Weights of a small mixture-of-experts language model, trained from scratch on English Wikipedia.
Size: 12 layers, width 128, vocabulary 11913, 9.18M parameters.
Below are experts of layer 9 (counted from 0) of a mixture-of-experts language model. Rows are named router (the router's row for the expert), gate (a neuron's input weights, with its number), up (a neuron's input weights, with its number) and show model dimensions 0-127. Each number is 128 + 24 x the weight over its row's rms, rounded and kept within 0 to 255. Numbers have three digits each.
Before each expert's rows: "gets" lists some tokens that make up at least twice as much of what it gets as of all text. This comes from a sample of Wikipedia text that the model never trained on. Tokens count by the router's weight.

# expert 43
gets: "0", "6", "5", "7", "8", "9"
router:106119136111182114107096147097134148114145124111109138097110123090124130126164113142068179133107139127114178128135137146129145109105110164136100110122143155133139103135109091103118163170078129143134141117136169088102127112126118141117179099163116153156159123126129135136167138150152138072099104105136144137148140120129161165105122095133147169161114153106166140115144183117116100099134
gate0:092125149128152152128092113142144149174098093112149123112140167086108106178101129147087127110119131146111123160121159132102109127137070113162082123121118123173089143139134115115139152144093128114153119111098130107179118136089088139159102117165157167074155151078121163120114105162130113144105131138144117121132122077145146130147107149131135147102132100123130137112131138123096112153094
up0:122129099103134128120188104090130103174063131179128096125175146085126109143131139140141115106136145110114124178105079112153124097145152119120119142104162135140144125126181153117120143156163148087129101144110171099093151135177157136087112139115158110112123121142144144124132110168138117102101154179142115118106148133134115139142118094128160136125141116138093114098126099141126116168118
gate1:099120133168176117153084137109108130121155169104105115120130115155119162128121084104121157099102145088095132090154093118085140110103125140133165121134114142122128175140107140116125157136126152134161130156102154158143098120160126120149153117198083110140127136160145165135105154162138111156110111155118120111120144094134149093138087110146164155148109121123090132147189144112133108150121
up1:142107097136159106159102101142098056132084115150105100120148099090081133120148082143101122089113106126118116172149127131122107117144150150179127090151119129107121144143122092133176125146131102088118126136167201100122109133132128123146132104132125136139128139105113130139151175127099089113116152141095117148143137152126146141101103129123127140097140140122081187135085129147112115130107
gate2:148119137099140148101138141103159111133122106111120135128131125115154135142117087143131159117140117169089148144119136144139114107125114180147083095180090117088121135143114157124130131170120116148132111115129139089127105143100135155169080095196116130136080161096120162133150118139147117138109151124133135106137128160131152172097113114092126125164130079091125123160133163195125158135148
up2:144125135143113153155123135108131108102147138103107123139143127125061123153187101127168125131101145161147123172150136092137076161151125095166139123105127156160149140094193110137143131102126139137154126149120138108094119116147120074135169167089126110135087105163137165159143141162119111079149113132154154133126081142139129123099080125115166087123121139136132133134133151134141143118121
gate3:127135137113143127103129090128152150129143124126132147118104114134103097129164151116115114068120123144072136123140170136127130165154135164150155130110165149137131129074138136105142098143157139166149101132161094138146144121138120158156108110127144169180073105169153099136125124123133165109139125088133111121156125105133119142141128120130156133202133182097160137154115146185107115138157
up3:113133122162135107118159106102107112157078102142124115089129154155128064148176167095114099090191119108134148116130130093132127143129173124160111161115178133144133148138134158134139101146100140058169144118148133120113122134132097086125113132069128158123103135144147121141159147133134148129068132098129111130164131137124128136110140116122104163136125135120135168095137150152106111139127
gate4:114133143119142143163131151088140121140159081120151158090097128157147096131137088117133191133121107150119097137165129126132124137143130155197138147120164138097183109116124108100140117155106113144144118117133140133155162143136182088144134142102136144153111133147127144136100170114143147109134150165110150087137172166141152164099131123141172138143086140123116112146064131135145103123139
up4:100128122143164107087112122137098136140149139137121090155111119099107156143159127104150105107145162138140165164074107127146161133173139149121139163097126128170119127110131173125101152117127116156117175211124119110120106116138129141165113122160126106111120088149152097145116166115106132176134135104102098129104133134100111109138081144142151139099162163123129164114162111145116155158127
gate5:127159123169157114183104150117112181116170131162097099103089114132091152090169121147092147100123192129128118078153177135150130130131118153153135115132154110115145081104085111108123166144125093158118105115122121117118166144120163107145139101126129149144113119138153138140146174137166112128133137122144125151129105116129118149137086119148122114170133134117137098146178100163137137121142
up5:111149124168102130114132096161116101145111126114140141090130112115140126190104129089108097177136120093122149130136099131131142129114157118113129102136129140159115122120127163116147159154114148148146093168150151122132080104119104123106118126136168113122142092120144134143152141132114105153151083084120180151122117091128084106098095136104141166145156076185157128177136115109102090102120
gate6:147121099106172157138127107154116095117122153142080096148132131097141100129152085138123141121137082152129127135164151133147119107076088137122153091178125156144164107127104115113139144107125165141139122100146120143108136142136150104155190136120134177187080138110127191097159092168137155127135112122166123144131108136131126134101108131096154158134127162137129141128099118166132135144129
up6:156159088150095177120146104141145142114105170154131144152125113135156122170152088141154122127134147128125113111122129132117133097058094151118135096137117116137173121106109168118071083104110156110094106095119077078134091130167136120151151136105133166076122150174128142120158120125160139159170120141142120128128124126162120127107091142112130150163112132111143141145134109121114149123141
gate7:110102150122152103128141156137134125157119120163115150101121070138102139134110140101099162141132145116114132127098084103152125136094127127141072143096092113122092118087108107082133111143132123128113136111136210108149132117109162143107112137124150090152115132150166134155129130126188106134126155132162156138096138100122075135143146159161116156099158169149140161107145153119114148156107
up7:129137086112170138147144125079153111145126081146115130172182170147101124155160133167100167160148148132171113144112149151147096138141113138122127141124124158143088142129135148127089123152155090114147162123140106151091118140114131119123098153082135141106097113114171177107138152135138122094137110123107109129141097143126131180157149106137095096113146130149168131095120127129184134135155
gate8:124125110094171081076134138162089163118132153127125138131142120135146137171083123138111154119110122129109163120086137146150131132106156114123141108151110132115108121119115112124129102106130138143082094166124107117134155104147122112145164142170112153109152098123149133103152064129127159118137130127150148152100139132127128126169051158087110172132090174101150090122148132146109090154133
up8:108128149090122111132125132096144183098124131088140152097101159124111150169118142092085164091140104138163172137150115162122127118128137196109150128112133161154111117154126097141117158113161117163119146100142148154119128068131111133109130107173114135158123125126129135134132120148110139148067115155118100126139144134078118109161147114118142161136183129128122127134144185126114119096097
gate9:162127182084095120130094145107137128125109123139111141113137141135121119124144090157116167117146122168143135109148103157146111133106136127165155178135098135124147145159113112109103132135107132150114076111113097111105116162114084128170104135116130080151112094141095130154136127138150189091046137119124157107139149138132094137074147082122141126154147125104155144104110146117150145124120
up9:126156118153146123117135122113114150090155130130125143126136120116122168099147148102086111158134071122126101080135141153119133149173124071159104125123161167103104152113133119144094108116117137086116085168122116092118109137117126126088135164163084103123137152153112104092170131146132120118150114130122162120162176134132152112166133123118102142165113120168149129123078178120093127145109
gate10:112151116133126127103142152118133107096120133135139174147127147104122128108134135144101148122117128105160137111126133121146101143150155093118115145087155145124143086134118156130155109143106133143139128178145192150089160069145118078188128144156104128147116092102164132100150160125150116159115144121132170146131146099101144119107075138117097138107110133077121117143107175142139060130121
up10:147166113140119117137094065133175166123128102106131082119105130175157090141169144151127082110173120098193084174155152125122121121148128163104114151121137108145095092141141130170101110149133146144098126097125105119147121135117118129091131151120127130103087146168120093114110086139124138159157117113099093113153160150121102098115139140122137128132108104153122107111129137121154145127108
gate11:112115182099106184165188153147153154132079094113102118125138127117114117138128116128133136125151163081097154124168142121154127081137080192082128129109135128138123133129076103115117155116122164143150150129152116130147092156109118138122151112127130136133135124137136135155121097125134156123061144138126131135139126147112133151158129150120122186100138108151151073094137098133118106122137
up11:078150136150089111124106125110147160102155175139123099154143116145117136086115132139116130185125132093150108066114156112130157111133147067114131118126074136130126104129114114128110149103098087142158078157100095165133069138141146105096128133121149136079125117139128093139109134117106137173144103112115129145152118139132089121103152136144188127150097108118106128136114141129145136122152
gate12:155131180112142102135088099101136155125156107129140133119102104142110150153120112154128106130115130112141131091153136143143133135125165145135133100129134149065145099155142127096111152142111067114113128116126167107108158130126132165123108087131083079135179124107139173133117135168106116099133128160118172130120164146139123182112138128121151176116147109134125166152130176126164175100112
up12:144174117102158114124137141121111141130118142106126148116145133075126143096118143129131107117171106149118116179148101114137123164048167148137113152103120131167141134098100078101162095121129166158112140101181135125143129133102137108148113137131147112175074138153085142092172122123129102092119137105124134109141098128066134096145137116140112081127138127130127119145115112133106137156140
gate13:139145122149176104083169109117119161127115128117089106113176127108150124152155161112110141121164150142090150100149164180151125140117133131124119151149157156100147172146089161116157124130119121103155108123135135114112145131137145087096121137094150147135122110132135124128133094116116148112114103117114098122132133128124153186071147156089118125159080145127167164114123128183106076138145
up13:132116130153116153161061115119135183111118106118171131107138158084121131091143098139080159141109119112154100104113153128120169106108105129138106113115127144155123162134099139183125136101111133202087121100102117085142122111098119109127148120113130150150143119108110131153135079155130074156103109126142136133116115128127123093137139107123109077099130103152093134167150094121126146123139
gate14:117146173141093119079119119105170167138151135131130136101122116139124138115139085177142143170089122126063130145146146125134130167110111113162100126120184128095116148133122096091152121136103112151131117149133157115127126112104146159164107104172167133107115124107109135154117141157163175087127129150133130136166100096114118122101172116137161156167100156090151111119098112118130109111110
up14:142133147140174125067116136145124152128122141124131139065148106163110111104098138162155181141087148147078128118105122140143143147120128104167134132169124155170110128121112092115125132115130118123159155146140151081153124151165117115107139122175155168154140135115140162084126141155152140101140124144146090183086133132064154145113146106108150135159117146129124136136101129135136150150150
gate15:128101161149155135133122152138101134154135140099113142079139113098122122136116101111131132111144162155132088158102107181159140113095102144117107071169117147107168128122121149120120086156081110142089118094130142118099134159093111141106082146139097138133172130127124160125091150141114111160152145110120186168133106128109115117141098132159100136131129131140158126139177128084136182119127
up15:153115107146104140112162150152142163120153138179103117134099111143125136098112114121143153167116146146162155104080169093126118102134129127118142175114104154140169100126106132118146114164144083130149133172110120117150095170133107146134137134119121117157089131180164121128133152168122123148125109145147143131138147125140134147142135167135173075130110175153093160076141166121092121115158
gate16:116170117120134136136122147145103113082151144154105091139116099146128086156152111133121142091136147139101087166127088113112184097119100169122077107157142183109130095174093110132141154149144161144108156118135155120149106103132153116141113146124115126122110089146142126092095111136115140118107082109138144114117147088109147105143110134159136121136156146167126155134196122130101146139097
up16:112131150138103114134166134135151079155178073074127146144157089100128124119120098107129093126129155161113094120128083151088121134125146112129140140110124155152166170111156169099124105123097076127182128120127151109106148151103098152137135111154132146113149109139110166106159160122150108104168107135110172105131116082129142153128138133133150147146122127162131145160102147103100118145106
gate17:120154134104101132157151125152131176147112097125141115133122114154118098143131156110138098129161134085131133151126114146117151124141141126139167138130120107094129130182165142146123129158075098104096103132138093127110094144108098158095084093110112119102140114125112130110088145103120078147115141158077163172152102118123134083145152138117162154121156096158059086120156118130126133127137
up17:080128139144153123117149121158140139111135115103155156077132115165110108170147152118097125107182136136127126168155163181139144162184151148128142091145142125111131096176163100145113140136073109108109124146145129115119141112116089141173121082124149141165122142135107178132118140131106119150129141137155136148135167095140124125119137125122175133164148112137101077126141084138149133132108
gate18:128108136122081083092140122112124124083131147134168144100099135117168144146155077117126145086130148108146175113137178166150113157134135135131117123135117139111139142146140139113132133143143124118084112124126102118127101141126142125126140114111162104113155138106108130171121107098162142096174127143137154124118168153171118135141160118140189143138114103171160134136118171132194075088111
up18:142144135139091134107130138145113054111128181136165124128138109146129115140152111082148157112142114103122131150124115117114123160137129134104135109155117072136135114159142145166149121148145072102125134111085088149139094132111083125069124107096128192095106163102143140132156167131121095153172110114120121152131142136138141136119120102124103138125085092138132172118103131140152095100118
gate19:093103160087106150121106090118097150105142101152176128129107056141102107135104127151078163100100155133096133112142152136126142136119141127106153113110147147140129108128114153071122105129125124138128100139116124101195185129120146116159139096128164123174110133139122109141094159101128152125105143158128164126130085136118142125117114139160140144128154167166129156151168168132133127115107
up19:088090104152134129124096166130084099111174132120110149142139113120156107127105146118108117167122131123115101124092122074141122123129085094159140161127121108106126144157078108117146135096134123189139096106113146118185121176165140145104115080115137111119091098183115091123148152121115127091127136099126134129104155153166139113113126142182146137137123113125122098119146148120087120142128
gate20:127128117098131121136174120130133137108116123134156175142101151097092145056123072124176158123086069092139151122110173109162158169144118113162141110140142145109166119086127129112166128128112151151127127137088138122112136145118111139140152102129119103167134134159078144130108144148133115087148105157147127127099134127115127108156119153099147103111111129124108148141108167154091125120174
up20:119119119103145145177098122107092131185161118138144092124137148151130108154155134136133119133176155134135163076157057116111163100112135178115142147078144118102089127154136113138151131153136117115099125136117163103132167121081141105138121127146118115082105155138125133093145142114127112126126179114128110165158128106153141141130113118151135119134113081126130095103132170133166156166138
gate21:127127079105096123109127162103165139139098113091142112159072146104103074135151155105107114134153129138113145136121128169180133155158107182139143118090092099135110116144123093106113126118119135122131160103166111127108132149118108114116138093096115138136111125131126092182144121144123146148114136066160087121142121132121139158138106091158102163156131123105129090140127158124073119106118
up21:130183192128132129128141136108081106121152123149127089159141109165096132106175111168129089078134106129116082092141162128113141134141096109098100152131144131129179136116110136106120103097102122111140124159173122123119139077125143147123118116135103112098072092147148109141091120138119128118115131140084114147141160175144126148124107117144169115108108126145157158134119150138158131168135
gate22:161125133111151146180143102092131100117125146128161101097159098096144117135118143129110145100108122143160152110118147141113089082089147121140172130161112127109102113116098137124160101095104077123121116096147156124156129138125100142101136165098090160164110119120166136134160102146132106119064144090113122179145115107139118149145107129136142162090130126104074099152144142135146164124124
up22:172072106154133086095114135097140160136118121163119129118108137157166140126140158115117111108085141124155149137151134109170166115154133140170114157086098117158067195156101124152153118160094116153134108119126163128132108162153127118121101123160145142103129160111103147108127124161144114103129161145139114118138151115120140197146154166113163120130121138129147116120128120137087127155133
gate23:162129131104116131155130140134121159104133121107137104137148130106159139146130149107103138155145097121106104136112070197116124136103073172149131098158129171124179141102106095100168169136086113118108188111112170117136157183103119116124146115120111146137101150154119124167130137166126157132145108099116123158128142130155109139073145106153114148137097141118126141123106139145114160157124
up23:102105119124140070141133099073114177121102152151139116143155097102137107108107127124133094109120141114140092132138111178135130119089110122101121164151112135126134135133152117142086150131193125187132087073175128134149128098125139100139127136094152147088172118126133129124145107150131132127121137094083141130153121128094144106153131116114121106113161158135140108148094101120146122066151
gate24:183169170150143116135129167169128143082109120134106146130067074147152149126119160133156131121093143081125118112133160099125120142169116146155121115130116121151135130120129108129128137115137137103156133116187152089140122160119147160114103090155166106148150104135127136163127120151138127101138104126118131109153173109110159152167128145152146166146174176141135131128157106152171129133149
up24:132158133124091144078159148121103159102111128143146080121068135150125161146159108143123136114135158116144145138156133183138138161122135116132129096184113112119162134117099117105144094127114099154129126152190144134144151160103122122158115092128138126129111128144152167125121087167115113166153115146172148114128129161140130140150130099150141103140130143136145079112159147135208121137117
gate25:150101149148155110140098130143129103162127140143126139110137110137117147099096078096146117120090120127117159110127167097102115128152127094137153129145104132078113109102094090129114111154156096088138144118114142137089107097101138122107114147165135115121102161141127145151093200139105118118117061189128110139122130152152130164119161112123119143119104187128136100136113102143126180124114
up25:139131108171102155140129173159146130115109128122137161133149108123150128095140127178169168177128127115134140133124097124129110120142109136090136145182129153140119121172135138146113157156181128123126164140128099146101139134166110119168159118160145143117140131101155115135136140111148147121148141140089181108110132092129142092134144111123074145128146178137152119047119119101110109128177
gate26:138135161167099131124100110117127156137086140123138092106128102097131130108177082141156159093075115167132119116147102140088121115119128140127158072169125167101138114117128119140142136171131150134101153170157131094106125114110104169127138157132112131136136146156085141075172122096138108122115111161131135133111164152155134110154143143181075145162136129148145141133113151093113134135128
up26:126111092140131149126135116112057108163154094105156097129126176157109144157146121094147112124181153076148122179178128126145137175141143159156147094116120129127134150169147146144152097131114113119115129118117075102126141093091142127152089121123089146156087139125115145108147122138069101122156157126152143126141115124128133120138131112106161141139127089126104114109146105133147084115137
gate27:135110146095106127122121121116135157133116155158163098090119104120125147109187160120132103116153135095116140109119107131120147129114111179130164130116115109067190105109096139092154145145130152159096137099144119095165141124124118153158142148114156079094151132148119106153150125102161080112118113130143132142152144117134126102137143146169116085106095079127120111140159184129102099117115
up27:152136131063169104129144142135132155103135135133122139096145113109183110086109154122085151100126095174098101109118120156122114170092147145139109151111115159112124128123121139113150179110111134165152133122130152096151159147128126115102114096109108080152148114148115144165157084133132124104094137133115094135144162107120158101112161153151117111123103129171096103149116186129113113125093
gate28:113157107090115154131136134117163121161157157089148149106142174129092146124160146133160128144133113115129087089153155168109079125139118129136077104165090149120141124137089132135142098130160118159109100107145176146125126091107173131165132140140114126121112122122110106084139125089116128117116114148145102124182077109141170117139151091112130161125131108141137148134069146149156117135111
up28:154143143199113119105135164125126146146117108121115128164159132111138178072088096105115086129132111128129105168143138141116114168138089099143140109110151098143121134151140151124098117121091077082126110147090118163147116166150147131139114112148139135095144126145149121110155151189114143127118127145115119121141156117164088082110117140101106156164137155124115139111095137100157123124084
gate29:124083106096144115112132151129097117132096111104113136114109086179122139148116101154112157162092111147126125124098131106108109181094132155100118120162095134139131109117124120107122126114137113101122147116124114137146098149117128165136100093159124173168173142111189108114141112088145100130127136113112129117173185112097164136148110103130116112183138126082104161122176105097134129149119
up29:144139080127172133135107119089114145120146131133134136179109095170123144162107098161092137138129101151109105113134175072119113137123103121138141103137110108126141099120156115127114105113137106110131138177111126127113106134124133135126120076169083121131093099141120115085148135142147137106174150152104130119144139170103202133136139138139103143168105167101096150163129150096114167125107
gate30:105138070155125118125096126132124114135123129120123133120127143133109145131108143096144103125158102082113100168174142136157138117163124146143137089136120119158170107092129150103167129193088137095107124120131135115156163112126125101102154157083096162175153157127147136148111185121076141157176135136101128158162123141139109132148107126122153165099099153128108153140146142133151158112143
up30:112115135123110134138095106134096131126112136096158113132116087160141082144137109138170100100104137128109128073131106115154077172140096112110101154115142139105124143163156115153170117124135189129183116124130096114114138120148140137148157107153147130069084111149078135144111150095157122079144130087139119139126120107150144105121103165117137111138122161109143157144112142153109086124155
gate31:142144105125143083147097093123095103167118087110171155151139113120089121162134169104116107140164146110128068128148136138150130134122087138143130088123184155137165105111135136107142153131098110138142100116118120134132141126069129148148154128141083157097115119104106092120135133142102192106180139103159134130116110123128170125132140086093115155144126130087153141134135102162133137133126
up31:137132127115157123101133119151159132138151124159111110106139090151144118110165143139179105106128145141137173113110128109129130177113147130100158180131117120099080132151117119143104173134155143147116132141125166147118106119145157130117115114136193084107127120147200168140119097124176112125145124159119086115135138088092133145146120118179106113125112171143130132106138130124174178124114